Weights of a small mixture-of-experts language model, trained from scratch on English Wikipedia.
Size: 9 layers, width 224, vocabulary 32768, 48.1M parameters.
Below are experts of layer 3 (counted from 0) of a mixture-of-experts language model. Rows are named router (the router's row for the expert), gate (a neuron's input weights, with its number), up (a neuron's input weights, with its number), down (a neuron's output weights, with its number) and show model dimensions 0-223. Each number is 500 + 50 x the weight over its row's rms, rounded and kept within 0 to 999. Numbers have three digits each.
Before each expert's rows: a language model's description of what the expert responds to; "mostly gets" lists some tokens that are sent to it at least half of the time. This comes from a sample of Wikipedia text that the model never trained on.

# expert 55
Conjunctions and relative pronouns opening clauses, such as that, which, who, when, while, where, there, However.
mostly gets: " that", " which", " who", " when", " while", " there"
router:426471494490442514444415518510448526433455588561502591469543424479514475424563480556510498527525470587477487416469449480462442499479458558508438489545576477508528478538486556489508524447545529544459523500431396510567526512564493426552513452548495511462543429549628413519392452531537503550487494475476551448479478494488529545581497489514485529530540551541375569531528538485483469530503494416528571563468495563515624544496389487444480609468476463522523491560422441423510589547468507488476599597505398460476532444437462510569475570542437455610487429503583510455505576460435435496504554509645515448441499482513508462437602527579485453527536438508511533524559561487560459515474
gate5:515514505449589518603426501397508539493470528481562535484589501559430481457495474518441490574528529487495582407495458474540518548482607514498585517442508436465527543523569412498509492502567526531566525467464490442645534528514511466508640504546567518403431529612474477499508433473470500452443457582495410525566520560534501458453527547553517513514495499431482489454559547469506542540523504504442545506467413459564642542499519457513495521443454485543398539550448574421523485611447476377567514426531484492509504433519437501598529518513504536609424551592569504438526535500399530479491577500484467423524544461478477510536509463439486437554504571531483472535566431439491551465506
up5:498499498517474527461648485551433441548546461510475483547468517481497433603526511457605543492413545466536454573483513528562569411489455543537434528500466558496530475515469556542420517535476424375526474457492464466421506502502486462537391490495452531599545518439480540484483505513507428492487580525509591494456441446532511505597453506425462458509467452586554481614464486513438498452409517504587493470542532475484410463430515574487508444541522528373546431487548412542552530469502487644488442483491480441494461486486481491442477463540510563379539403494430504540525433525519542488556465452536526547560482557622523448454474510549463505441502464482473561440461493614379482554480
down5:500522448599510391500566497452454537573478464509497507499441500459463473488526455454457547467446538533493440528463455436417456473448457539441479593457530498574508573446527502456421475462497516504466573538368426485470427448425543525492473465388482474524598416448516582467428475577555574440587560519474485517482454492544507626473497437555496586540617444549504584520522479572495442531457423467500488508550492544541511458493465480493526466438438568506558507560469480586412528534482445628495493562509503492487495471531430569434507527543517431501418437415461549434519496476574525469428362485535446474482534533512437490508468495460528536495478666523478436486476474488465463443550
gate6:465604508481530472469557453495500441502434539490427496462351483528468559478576519607431608425431422521532577394526448540580483533547516482432490496486470534481573587488482508491500574508406421463470376518457520513480575524500535463433503517511493465408537487595573446547474505465478511606510485525563438422534447518510549520532475474522504508441404479579421538589421595500450411566485467495435546490404536524572558473583450522462524533507484482413513536582549528609509504427572515456502480455444516457490497543500520428566504510499514508558541518433460501422519540481528463523547524450513418580470479513511426539450498586472593509475458433500487561532417507532555535463497
up6:507492518590431477542491501427526555497501427468580523524596412460517459507430464475569418531536609492446413639469536467405530499424546524493490568448515422447430438522483443486541452473543550515513586464495489522521415485473426525581472499474513468599444451389489554424493457515517525423482499547491562570473512477553471532520544555593543433487563501441592468454582426561535601462510553439528451534602494468462420562509540425553474485530543474498545435454437518358480468564404462514504538526489534551621449504510475538407500477525504529422441497592520511519434412486486574495481474539443513439520469508491537472492489433526460525487495514545534448458527505447500484587459
down6:567409399523435556529417481493470504457627550491510604551454449446530570535457529517469567508503500591570456489410466497492445508420520514508467584508478471502461567469493515482513500606478504467466650515414463474428468599504563502503514542465500491410474462468612504484514487556478476496497474559483547449510514500511445541518575530519501503402493447516464533521438483542508472451548518434397508549410476495460507469534577437500547435500551469528402425645433474372410427552468491430542464409532522550506483474459479569486505538527433484528473433475531438515534518469421524441524423474459601436498515479550455565544589494462516552464538456594566543517486430561548522504469
gate7:470524421513559470522383536523452571463455559502446483540458545488575464512507469600420521464475488490474561501450636468401479379471495511445456456586507475521516537471455405500444470542482558495548431514515576548450566537428423597503453461465504504473540471507482492530440473592435485530469560474617522483612485514457500419452430545433582473403536578485517510507614491395476485443547495412478502421485489612465480498561527532410606406449569493507440548495488497519444469476463522543581468503504532478521493577489487522439549427465445538475570475487485522444496499467540467438443502451423508517455481521505514525525552568457596530600488553557522529524483602519470573478541
up7:552365497526513449505502452457543477489610515500488548527450449526386463483558525532587482577571532622625466521504421466541491476489539502486479545515436569505438479435527602462438523525558461481401523359471577526587484533575511435416493493498545504563484484506533540486455560417521487507550418453416452509468479539399499548604533508488551550555463510482594494463512466584511492475481487535491452569457502474541511526447536504486470469535475552519458470574417516448445432444552372491524410438517509529473589346554528551582547444473457465520473503526490499536466539556466539520528548511487563531516441431520481499537488456483473530513478538537427448465458379445521483593511
down7:569480430388451571577492425375488486418515436602477534527492572437588464509472496521486557545533567499515513447590528565504490332487533569479504470466461545439456510521443502425541484480418488464539511519499449455540558396516437444484574483522476572459502617490493446366499483443495488413561383493469493448539545520520491625549430491527590473523492492547472483474576489483442490477415460482498537520478550526423460574450488533541508533531485470452402557506452421532477436471469436383491567432466502577510545414503580509537463513588551506514526507477501469454460533520530542504500463480469498483537524519496515494546512392383456487521379522496465509507554573510489486505531
gate8:532563463411552466534547468504447512431538485483481510474549598477569429415529558426475546505449458451446502532538433466489480549463443505475566501456594482476557557524382470577497480440529491472473532476476455473452504455539569517454507448435419429619466532489513503453407502492584517523489498537557548520515547459547518470500537482608610547536529549447490503473466540482527544561420495427601502446580532482555493406428485512444462516391545432424601539546588503524545466497495528483375557551511544478552512514457477498536418519496521487470507439554459509445494427452411643507525531432613565423545485528418434625509453520528529500535469554543464496505458526487570483472438
up8:452506568503427544418419470488595536566533504505533531430566382564479507606583539546574456416596485496474468520518542500526499522469521517551450559520485530587502500422586533454513534466492572562565405585498555571450465494515521593514523610565519480483515494516402462561561519548453436509458532474468535531468492536525478588446530533500443493540467503500559470562417505539455451544538534570498452564497587524480466553589529528509526521535446526516455444611496566532427475459606498567538430477475405525477502608529598388500497518482440535476474461480518550564461527535471492478510470473501459544430519489458558424425553566520551443563598441547444481468465447509524589588530
down8:592527478490560449504468463488514439540561439476465537464507534562485448472468488476538424620512573513584464463486441544633493615609570512638465468535560423538521544404529482474414538503525521471504499493552421516457473478542456498446467541521480389484484464507501530515560552556434442456538476473488509585609496549520454546505550485621462451523553509493562448558545542501514505524526515431511519551602485516466472376437500568523524408487512463462414482478513555503528599521522530526481463467537498409478516490519536466482387451526480497531560497475426526538537554472506426430608626554459463457455591459464456459535534588475482503403491507550515601495437502501501471516425
gate9:506512439544557526505420538427478411581435462534623485538493519533430485510567533471544548486522581587470599455396563487453582500495608509567494506548427489507578502527489451519528365488484491462490527487544512532462524466553507408457532597527435565493534466575519468546473558509563510503512530544406479433402538483524514470561535606548473460452562507454504420420459448479509538595562413515461543486522483587554545634546508489531520396465434449489513550462499501495513540506505411441490527525523505501523460439528468494506471514575458465458452585503511474485544534444444535544466506532542499425551369515530532508494480444503454475615599542457492503420530453513524514599607
up9:553489474520438570525533451485539537410547443535417526437442509480537522506454531563419450511473491572531430502537486456546422544488538451457486524481575569508414477468550601561491511479569400546585533480555539494600576555568494555591552432504499498474492570521469450515508484560539482544493419549568525506447466510467491449400496477490516476557437466570510426477567569504427507505529574482581624462450619492491498422532465537501473538501562503526489522573542523557534514612463560525485537499551494427506550419444544411413610415495648510546507483488483495497506514487440413454431464452518491534499558487448544552503464422496468509408451437398467493524455474508483596426497
down9:521436593436533540516537527430491407489597538516568512418524529514508507473555416459506397542487576467467487490574485478528500485455517486427453524490488536493361461458519524464474527615498513515520465544520510487571506478524511391521542548463456502487431566417419530471478572468471518568516541465505470523463527515502531437538569400430440484583493493545458513504545397456424537524526432517528613478495580422577525460504487474412490454497519521572464470573509440489532465585636455524532475501513483515415460551501490528581505481487491533523613425413498486479565515482434383459530598560459468450640462457515450533516451460535478451550453553561543478572554511551517385469550
gate10:505432479452431482557543464555471577430459532456393442514557395502426526463514582501450502518486505521497413550426556498522531569510526494529464429457459532532509593470455514481528507515501536502465465536515481467547460497565405585472498536504457484493480579440558514498460530466454478553450354492517579468528483589539473520554549517467436581549441474441466480478522529562456477543572556582470555505526482600476577459611397525432509570463524569532458422542504577540460461519439570545513469469498565511493559386376379436507482607499485532522498364445468509534552465459502490503500591548523491465459527421498514545504424494516510523525465567548494540634571518505564537477451
up10:503501534425481444501481477516480496436422508353349481483532450479464523453525564496418442478530508514512440476506592582526505532486496498502435451455532550600525631494405524488492522553549509462470527456522444543534472547589447546479496483429446492477505505507525483541465544461385484490434413474486534452559538534472491562507516504397426505518460439471453558458542487476503465554488513577485475513560451594504552470559479452453541520413490513457449464559488537594529432514434549545491460475526502535485498410506334375528556542499427515546562408416499450508505454501516530522539603575468509455462478419581557486486447473561558495543549544565527572561619587561477487492503
down10:529484508429525505532529492492548448485522414548520473602532592550557507451456469433486539557461510510507504536483563435547510463536614562519577475506484450594448418487528574497493464439460491529399490461516479490515531524481611543455436610459504517520555611563469502460465473433420524392421453528542562443436461446571512497542457521424552500455441405402502601489510533546556449439482525637473462506552604502429562449513600483548600428472518575477509469509429578487491502464503570559500471484504499492549474491499479478485567513486632441603570480520415532502493482475482530572557506464464510516496444515516576457513417488520437493530406525485561468497556485407421505485512
gate11:472550546461512508451417478437497493491530613516506631464577436515457483475544505479492524520424476518492567468459497420530568479507537471532453421534459474458547478545356538508513492529490465469507508502524513429513529458517432499557508560431445584501512469547451333557517447524500559593454528411487608461490491489597481531409452509528446428607512497575518498588516462512534504483546547481447517520552576550457535434480547497520631513429534440485459477515447468476562539499521507454421475477499391516488542457489507444537444519485520567537571573494434468458480525481557447438564534512431417420599472447506529535512538466545594460487524535345566435426536501515433500435547
up11:470513545537451483490469505428456487502519498460391371423408521447477427531523432461459531461511587492460485426491464515545510592518510405496490474576473564481542465459633500501462517497490507506523468526595498554455491463437412447548481500511524512537435470630523405441386510548472482523552387627592583519490573554474526510525546485456570510502477613467489474477486499522474426544466495488577483415487509498471477443521468527519389512470498485524605617525495526554510453571439519546471557531529513498529540492483521476500525469510492432563502454530450565614582465472553491497541568663507524584475443507536466520499457594484468496472436425494435497440451501485594534465518
down11:483522383517471511502475518478543467450573552572474459451452551424445489464491498529471455405469520441427547519476520479530521506523523512444538550506491433451484497487438484413480556509526510461487467442486424452501512516506556446513434425524573477481490437541514564482456570518509457514529628475455448509406523446535520513414402593471505563503446487499448493492568578444490493425503519501494469493452477583459510472531442485533557500595481465432461596551465623490446484506499573524548568486525412480376447583526437534391602494452478401454459571518455543474335428545512576448400517540543515412524413565568542473525491473478465550519524551509564639474515520481453520476509
gate12:460541476456516448469550344426574511526399572535426499536559482578465521512553473396440521384540520459545475540536469471506415469491575504489492487506499606552527483480529520621537515480548472518518458512455510502528412504500531531479516497531535384514484587572487570483433434493510423555541444443510517410516580526519457460492572530522457510468556518504562426563385577539470500552478428533461533530567547471544643458490542554504505651426476544504534564559460547547465515490446477490510475488525507501556487492481504521573549495484498447544511585505408481534599505533497605534470527482416592491438469445356443482469513474470527485470485518508498565584505452540496556581495
up12:447576524456525415415482362486507515437484552498471541395498482592476521455521560488591456497500458435533440412517526468530433568501545509521487455539416569582584511478525468578507486535483484444513524485478539469562509454500565391516418515547367443488562497459476539576559437543540470533537346436470550528478496444469537459557556519581484540566506474494463454457488573531567481630480489479579494547527583519544496481448519445453537545451574546440510559515492520449420545441486486454529461533532466462543479538472514537563533436482477450574469566481470452442527519487449595629565531544527470481520510561461436507370581537541550435513497491484572532560451517534564463556494
down12:524382471446537454557489503528479510491510545547434499520514397490512506494437457482546550464573444399450500511521594544530428516526465531539496543444588546479491434492495532571497473624589438534528478415570473555620517511523506515458534486544492471541456509482490497497481456586525470530599473583471513480500517492422428465513502538553507532500498463444548479551473476500560561472464455448481503530557560563480508534500457514394481502530446442477518515513523524517481486598576494609384494515650478496517410476441442461560496493520528440578465498511488495442552469581342489455511601550435511504512499425626422575508581572500549627470526544469587572494512488595528487460490
gate13:491486480500614453505469596508458515556580521475462612558587501481532483504454495489445469469465461482547511504487472451515488543523535596546506452528570479582570491492571499580512372496541593458503486514493560475494453468508554541548516420511578526520527453498624452442488481478458575479498527481398399427532506489460449508525497562495464652484510588511488567504498504540478431525529538489470498572519469474427593499508612424488414583534475455526547542403457567461628502498526488497516515528527559476459459454469441576467443535535482513463465496559585433571569530444446640453464434510532477466565421572505514447485564525533507508542452557461454466497513473436592606535554
up13:515474557505569467525486597398455572536450472438448496503519493542507547542518488493481516622517525436425587548455561489467486488440519534558546471474489554513561568560595517583510446513527542442474526436500496517459455532477478460449483446571538487507521494429558448504488535483551621489470482453427454453594524431443474473504522564490521611573533533467461532496475438478452486521492517465522538560561455462495583535432577482415459489559434558507567532414451555511589507518610483533531543486522545431519501463522462383521485587491439506433471480461623449595554481421446599478496511339503456564543460575495530484524546504567450450588519528427480513402534466541568569533502
down13:604494562502407500531432478468490522547456535464585488507563526510569593536517497440532473520566444553472540457458511527534522492444506594554457376595519544519505494507509472463518491531484529403522471492467468525539469480521423580482574446554476532458427537449476492505445522495466486545404420544522496453486480504453450461450516544625496545452497531602450485456539500389523554481408406452516523541589509489463464464497600441427431496499492518460482505495561607450532560612594530489464523522500554477439424561458523466480539477529370555570546544570592516409517481507558536440434453445496457447510474485499495494517610498505495455475537433449560461507552489526611465350532
gate14:451518559495420471535599542658507422583496516500361539399510633475552504561478552510470528469445556500474527486489486514529458484501475501484489482430536475500512504415457513530611461521527490484532615547417506539479498500527436443462470452505543459431525516519476526409470495441494492486448508547475480502520436597489485419513523564577463556503489491515508555557354598499556471477479467471564500543458461581517524445426459509588527557434471501494545501521502468501438476491520481502542449567456557432419415454551585511582470501536553420549488472494485567553489592422489459480526534424523553513506429418337549461565502578474448469489477534520538483546460550396514527441436
up14:404531490556454459485561513551595524484500507521385526364456603472629533467502561477468421502506502635446503460418529517508523528571450498519404497526603485478567514456467523538525366488492552460504568420485542458443465596583525482477576474553542442478477480535565477513455494488517459448436523482469588504502429522520543457451489544533513583589579544447470616486399549529488469490435431483622541521538467528483461447499451518535534558427449512469511508454501476480483471443552476490443432559446514498421501448465514481518499535609504519520418523487497543525568534406503445511502472417540594536483520551422606470513489611456449441540499459488530489507460561489542502537458
down14:537583503481480486515447488520490503543492631519506528396592474538447596371555583510453508539499410482461423544548516442521394629517476483567452466589486460588503495452549513527548490593415529543528476454498432504508433407461503449525425611496510470456447462508521446507549564480428492499426498537496523397391453470454440430498535478457496470560505556510471498553498533412526512540455508438543561431516557573519585446422437399524517521497454472538411509491410499445427495595476490568555558489495462550515530518492493540507428550442504470463487466571513472549578491563504488510497484547563503470557532483494566574552581426507521515473563543534576436557527518480451496509609
gate15:545467564429529534400501571418420493489470495582635540536505494474486558523534499494510587501520483578537412517467483446464515420503522516463529427541557462493505471466490520520565548550470464569447576429450476441554515455477504510417494462543473514470499492486467522544511488485615594576499418413527560438442419448488393553554605556575492520478472430578518388515540511485514557490535516462530557487644497508555625469442493585430549448533498567428476440476446541483551486519542546488547511484480404496504455538518479474613525465519524525559470444600468486433496559460513431513500548507544520473424508474495471435533579458569518553522510523450521623499458496369455458480514
up15:514592479512523543561545455614564521522545521444412463475503491501549472490422466512445506524498581446466454489432501398515541514502479461534500524466438549495476443552535517432445466427518471479459412585509503567518442524499560458555423524405481411545455530559587468498506468537419456551512562619464474593525513536506565355410448442413508449482556586508505610499450486545452523483478536461506467485425560469461457450473464471569438508553509482515560509533636492437495464540394496485472549450556549508464511555457498481357552476474504499540476518448468493526476468515576468466498478455486501454582585493485503548504476435535483517461492522572476331535521499530633508527419
down15:446397515497524520491410502484475479498488515454482582493483535539511456444496541391475536501535593478455503518571525504486524582443533631412449551497506512421518521508481576434472541429539534495451439481483404559455470497421521520605515414536571606515480542516509436543520423499447487507500565633420426497509540447544448562547497469593490511559455551443501511501423488480479492542515550489566496476452510469535491484581535504431447488485468473548466555548514518392494475547567528526619526526466506558483465538536570538502430466481578540400463504541574540450437550553326492457478449547433457548566518536548522477487503450503430601478455523406549498454455551471498440624478
gate16:521485469456473485434484506564551497495481506519512516500628463482588434571490524509402482462604476511475493461424520536539577557536433565374458596492438459553491478513446412522524437550409465519482562481446523402456487532465482480503481543548559490503586413527488430464384493544450445567502547482489520509479536532467473498488514487507578497480447404495619542472530477480415439440537484531527533427627423483541487573435449502477548568459524539511573494453432477499516435465507475510504462551477611502472452569412502510528508567506500503463457494630545589522533551526461342590491494481565476473499532544511403504559545449627508474525495522432544481458501446415515499495435
up16:485465545452493451458500466495524522587482441586479450492538445459503537527559466485468516510615558443535488403535504476504644528542370509453397469503449496551515428431425523512532539575468465569488430541522553425506555495514535456500552521524529506464519509433462411526466448521456475509569544457505449536483482511435616520546510492507565607439529480447477462454427514545470398403551414560544532457528441472559531519405413487385596507481561496461507530456423451502575415522519517456508520589521509466461441516458445460432497585498509478443452478575569586495383524466495440519439477477559480570518501423501385486557475499492529484533434537428524483445532415514494484491408
down16:477473434448478528489483554478488545574534521469476502413503475548643538462432582550609500517398562563506473543465507459474436527482536478530424529476487508521558511391466483487550544436433522524356556486375423401578603481479592573536447477486426464522527421445529509500495523532405457503525462487463544562448560589522484464482512530527430462503444633516509568503462518450593436513522543478538447484556468510477507524506564471494555589497482461553554460511454487480451475525510527499556505517488591517526391537406515569513454515490491462515540492515545427522490466442544566425491528535563508496537543425486573425432503515511569502507595448471449475536591505511471414587385
gate17:476595569508510379452460462503497487523559557512458473427507439497427445455501544533549493449542487480420552400540512544481491496511558515487411475497556376524572490526492562523514517487503435492547481431545533533495458502525505460501476487431563499559514528546511402456510479441643523525547601501373462473523521521457541553434497376456465557526503465511437504625504514533466455426491512446402473405548497528467464571450464408502502520469477564526426542483474466570432537489496501515500404562478459464517499445456451465479448462559517406486564524393464523446513495579431476425456548559526439518504406544521641498586436465546463514511441497405508483508373513441515479549513
up17:607474514496530445459522470472515528528564481464509469492507585493506544545529591455516538590475375554563416550465521401474434570483523451538474523520526551591507440540383583443443517560479652516448540512386530551479541514492507549539502546567454532465491515535498538563498513523454453548532327479499577438414595536508469365538514576538520521616394500535528499471428511481555485541512490487512473551508481557570484455484527535494493500523527415479503512544493429580481457473496437477487561465453524538516494446469493485505514632468550403541490482520564437601443540405541533508523425434448561500539516433403450505469525503483552500576517491530548460464557509480510489454535
down17:488489582510508398486556456447425464577438471463461536495486495503597572464501498618444601500487515520475504551431523438511502455530468431502564550458524578518518458519503469513410388544483470443388516517469463409470440489516505458567510460545506486437513493500498447452524517492450495584537559464471372427469480491524491485437634458522516489441437581593482417493540514575468491481457522490442433520436498501590542593524475451482537461474491511441521532536478493476457539511518478488590494533529479492519536573548518463560508549575475512472543497493494459557614527601541517611504614502637446534521538414463515578436563361574540520451505555517511448515475523478548402443458
gate18:397487563499511556435401470470498519473554513639540510412482411490425480433552449545550424477492492484489523462457594548512428577453429470427477513336499517491474442453501485583560478474550467500457496480428507535457535478509540450535480459470524411549501513499481473484482487442464475402499555485485507538640507544522470479488501572565432489534493566457527543589512446456590444505491440472505501520588411538496550508488579448500499568486560541493511601461517433416547533525457425449425546537593464496506498570415575598495426512469449450524443509453596499553392460497467516526461415522451417406454527503526446531479548455495555459507439500563463435543519419522476528486464
up18:357452470454401555454525464522495555483564510640547471403481429480443463461597463538526444485476433514554494510503633524539402566525537466420523514359537487502499538511467505470520457448513403498470481529433507493460567503547507430542538486461460415572511442440504478478504512464482474374487556507506533486534493498592457474469566509487490519488449557468507538498527455385516450467496526450459558504515518477454504520497651484471559518515523553435572547537531401493556577525464453449458534570528528509420533511437514580596470475480549557529433488479590464499475498430494516517430449541424397428459539560522547527413514444496515432490438551541460398511526434531476575504451
down18:555464547459499458503627602442409420514577543427496559561509497435591360448455507419546500469501449477474542522486471590523515432507449543507505448379472448433514533614437499543513525477499399458490545517452509452490493509547492460574458477473538422498513489443484588520467499491447550488581547479469426544467600507514495564501546490506515464505501482556601580512472557455471516491494469518576452576619485514497483501473526476500496484516485481458489474513514468516518515507516539410446432520560527520513456536463588542590447486499489436447584568636453580481532509473423535499475494456486494471457513500497554490454512382534566502396448604508546491361592544434553411546496
gate19:479476527518532495469451492574411378552478442480488502455530499521469547389557498539491432632468582520559468513444528582487446439518600556500512500494508484523535563500393468473540486429505455588556379443505595565559457492559541515456505453570521565603520456522542370530451538430453439363522550496458488402470488509496508508453527480465552523467406452396498496471410515532562462537510439461433482451562512490501563502548515486503571493541490517516432445506498445526585510481426448523480508476561492495465472466556569494635553481464509528567500514488567441493451508536485554467518486535415476516534556481561463473463468395518455465537536638529569525413447512547574541517480
up19:531512535485630556480354415600486475540525459418506420479581489450555552515533472540531490502531506456481512401547515541458490446474509521553488456552565457466529585533506467456510556480449479525483477478451543469511476457533531543474531470480483551506509443501501416539462471450503540365525532489436498408411487610504497524482487532489513476468394386487464481573358524554444462534495536445477512454537523511429543445534534463537503520576551499498404473543511417524602577439514520508430554464513563500509447525609567433667536445477465482517528583434593518511464533521530518491489522562457366546526538477547463550584496438514491501557559505507545586456460574442535491502455
down19:450459470507492544570577511549476491458467470523526541494490501532428493530478464540558469405558562494547538537477439502517527512439539448504489407433415492562434599542563490526492523579593519471452532429427611504500530426413497470559421510441475469525515625491514555428504501466595456463555495550495471472558514637437487456500476622425471505470526516552521466519504509504516498472460591464490530543475542503517368492524503445482491598523571606538544495563523506480531467418445525560529551594476510470542533447461498423531484493387452577457502532449499574511452483480533574511397466543417515452462528489437486529512578520518588419405558517568547447514445470517493609411566
gate20:475538498511503606557535495442514508494470448500579538416437523517514447501546528511445435465534374389486498513462514545513566509487467567545466497546532473457492501548426501526503455541444435530579490520613435428508496506484464524561528474434423491464468551445466483502480395467416477551495555566503485509457474502518463395560428480555471537549590410460552488464516458497528498522472536436460508494457472486578515538560502454468612576472585519433566473468484494542488440603620544487466481527472516510480628527464448614469559456482563461479493566530594550483554482487469523396403561461551541452447513520627604590483523507542537466509521472450534534518534573504474534450349
up20:581460438426523514496501476492498499519545504471476598467536448501511548536534469553549500454406486515543428462441490464520553509492624579553410459489566471366526499606578550542579532511502444492430445482483497519476500549475516529586479549488494553459527476491488464530593535473498536442463459563494423478501484454552559570526446448475509546444618543478494519470576421500382542522533497464481500415502550490537521401523616482477526508496506419525481534465508413451590546457593438472482572512525512434460593346511441565484562514482558549515595520515535560447528487462451494507439497567499361431545574492562611579471542524552524486479502432541487476500545505578510450550475
down20:493492512535524503448524501507624511493499583407495491449527620618420550458490479411616516547521465449507453450570501491543527491591454545453639510531478509459487459492540452562534526485428469487477512521502483531434476535546522537530610474554547532514521493480550512483477519594470474493479495654517520445522449504491548442566434521472503528442478579422492510441465495454432549424535457522483467588513489495483422505493534491499457538558569488418442570468554433562416453513451523450468480418559439503434476510504408469545553423491504566408504563457450520515526512415510452509608536510515480493477474411554491512481520531519348457500520575612572592571465518456459553438563
gate21:530478453461484476456521494477494530428504476590407513468450449566648464476540463530506487556556525595516487525487559471546547552446569571514545516470557577576519543543458593467534480528426438444458523516470567535538506555540473546566490466485488385508514513586543534503519487353465545472519574557521540483460498493452595483547464429501527511512582502490421548461571486404466462498463462440515493448457523533551431596536544555427643647523474491477449495562522482562441538565478519471470510506486497632495441403435410505543503562441572449463546502518489389527541446461555531478479474481593549449442489434519547398560540466477499486513448440458537475466563494536479489484477
up21:482606577536431518447472532521488397513543487523457583433502469479449479604541530523452508374603592537491509436542580533494457535482595501451430506477501463403461468529546345514463447487390450449497515464434583538521450519486450495485537549508550478550530494415518590553540443483509530465475541398533510636595473404502530552476447521505577511530574521500546523499491451506572521442472452451508464502580516562442486530545525445543598519438536506480520490403454435460500463417514482505553484450484507400456441480589596580475498422509471437604501504514455503449551434465497478526517439507474488519429484487562470469497507486587435545510461480604452464537515519420497491485475
down21:512475456473499365493440535552556523406428510550473522484580486573530479567506526481459479536349543462533479528479498484596519597534509466449524498603508511463536405495439483441522542443564589477524516507511485515568464527496515478606575518584615510435520562502491516536529520590550406553526504529497424541487571396491507482499574597587501527413557501531535577401512584539554448500468465426408441518519507555444552452473481446503480525497491438488444422385506533478579537513495530502544474435511528522492472474463456538524463499432535440551373395489533461445539479423542503478559559494541481574475482447373478435402485518535486553446500451547522477519552547513481468516499
gate22:504500538592484481633479476513509491546489467425499522524530532468600619430497522458568553556459395508571527500474577546466425564392535478522502447496534544407476438571501446582520412423629524536491465496547395438521478519396500503355540486504486466399504469515511542468440473450472481445427529532519520486494444500527496515540539564535513477519513451615560498457520491479491519476511544566557478515580471387485522440560501437534474514563477438449495450440455495448613471548441449573476503488460495517479479484445547523569426541569546430525490485455466416449427517514476467512505540507517526444450506492511539584476528434558528493520429555412617555422513548573542467414467
up22:448553514442611544506513577495446586443550398494580461608559491513447510493525493567529427454458565408510451526450544481556447453519427471480511475554462523509462537399452546507473431574413497490489539508512484504474605498517508492580426506516533408487485602507541580529515570507490522538506520483534392520449498478461463514521543461501588476477554588478478470557485434458440495469558440513506509483433474504505526498418404576505453379434437548562353489513476537514446558429536414467402483542475528526493519542562547458513500464498494452465363525463466555462501533420411533457485504517464523537458559509552410479491437516417471496488547440566577475472526553410450582578520
down22:584413498506634614529502506513522555566355456596574600525460464490480559571546487512487466462479485504534494498433533485568542499576470530530489551460510498477471503563386419621417555482455495537502540564490492543488554446446508530491409483413573480450490482513558460473563481462598403520530583527485477491524507532529473588530435498537510514474407478535411502546457471586412548498567508546509435483544438489545614490488420547581465514411468375456532504484471535540457476516523518472549478526459463506485531460532475556501484630475491621399527485519471543468525415484443514508491511450541475480530464526511426508509579576508455551485518465556490528518476402441435557536482
gate23:415514367557557453457608526505496524435422493481436531506545430443430423435479534457424523521567469564484420507497440435505493498533472455414539484552580463531541494501501438506592433484509558456596596515521493504542546509528467516478556421491580508490573418443524525434494538531444476542478497580567508495472449511501507528497493536505552596443480461469452553515497536477448382503549407507469461575535384501456519531549530495431501408454469518548623494500495556550466468494535492490522546514564527475573512518391521512521481531528609613544476448544518524490460574477564423553561487521527531462412485534528482446486490546433408415492430637505583532570449504516458541519566
up23:544458618408484544553421460492483456469569468510548462489533538503559533536500497608483497446476505463504549447523500515453517507487534544631483502467479512469435519499470573479415612559467459495418433483494479525416470464420503485511479475472413472491398476557465500591561495475573502472441540456468438527564593538477479502498474459492505406475529526538582485490545452564503624495405598536525556369445603494552443446423447533626533555500551523502395493538457480508503557444489475487464498506485505490450449511577472462528473522488422446468529595495535546494532431515479552456453556454493480511532551554528434539551581498543554593519501373487398447440560573526535457487418
down23:516489534457520444522398530563554502491578430595503641512520459558457505502465558516550399475520588568508512479594519514458477423469543531537539477512468589492468485452487544484480464545490405522459519502441370433565470515473567582477537488483494471493580474474594488447396495509473458440531507526522520598511530504461422521485493503493495492468489394515519540572502515566578463496436464527445554540497485495460547520521492485428517606466544507486539467531424509512557541372406487471505441506452600506511443434446355628533473454595455419439572524512569536450490464477507505435483475496536445566573502539507471476558541410427528612522525505550487468546382518496555510531515
gate24:542513503422435500462437508556417511563469538585521473424447522523492431393501518530450457502491588612464460356444514452429472560456431513522469517530463480440544542489486516571568521488550478456485543505434458557566455466460525498556510451446480565553458485596629469514476420497523481584585471513520579506572468505490563518532509516460506442476505544593416573496575461572464511482504585426516576492499496520459548537518450569471590585444486508463460517480524483513497440596535458473514457522540426454497499472514494566573483519550488504643457472552520523545549443533455544472420593523439551378477545401508446504519548565569473537452459456572565464505383515484528500472433
up24:541512530414479478407434467627446480578483526574499472482476505542490446378530506524458439476445555558478442345481467441442467527482444538507473486504462503456510502529501536531588514483554542449481544519435434556584466494411544469547524465470460608547455498601587513467485401444521513624557491501486600475551440494502565509522481526457482470469495538614407590502579413595469491475500530471467577481488490530479543527506435613482564583467494481453491524459523513530469437565555452459510484494533456435521520481510514597551470529523476499633437507555509525542494471547456527457433564545471544374452518444469439511508547583568491523431479477533578481515399528527558508461500
down24:572540443585502425498507446598593443531543604508521431444501495495547606504525539471466532571535511485531548480516511531504442486495426568515445519498513546558486487543525422512535484527481561452532587468526500469478500539462499455589683552481584486489479557501497576338440586546555470555607546503514475471469489498496481509483449527370577473423514501501470488517428449506512505497508507504487521573503565536388515548457500346501395472502500549465532482491458503429483472481411500495488477579552513528573553452467441444532437429536418470503509515556411478517443499540427493452515473555520487524510476580436556445421564444517522452584451453462519439413462410565486497513490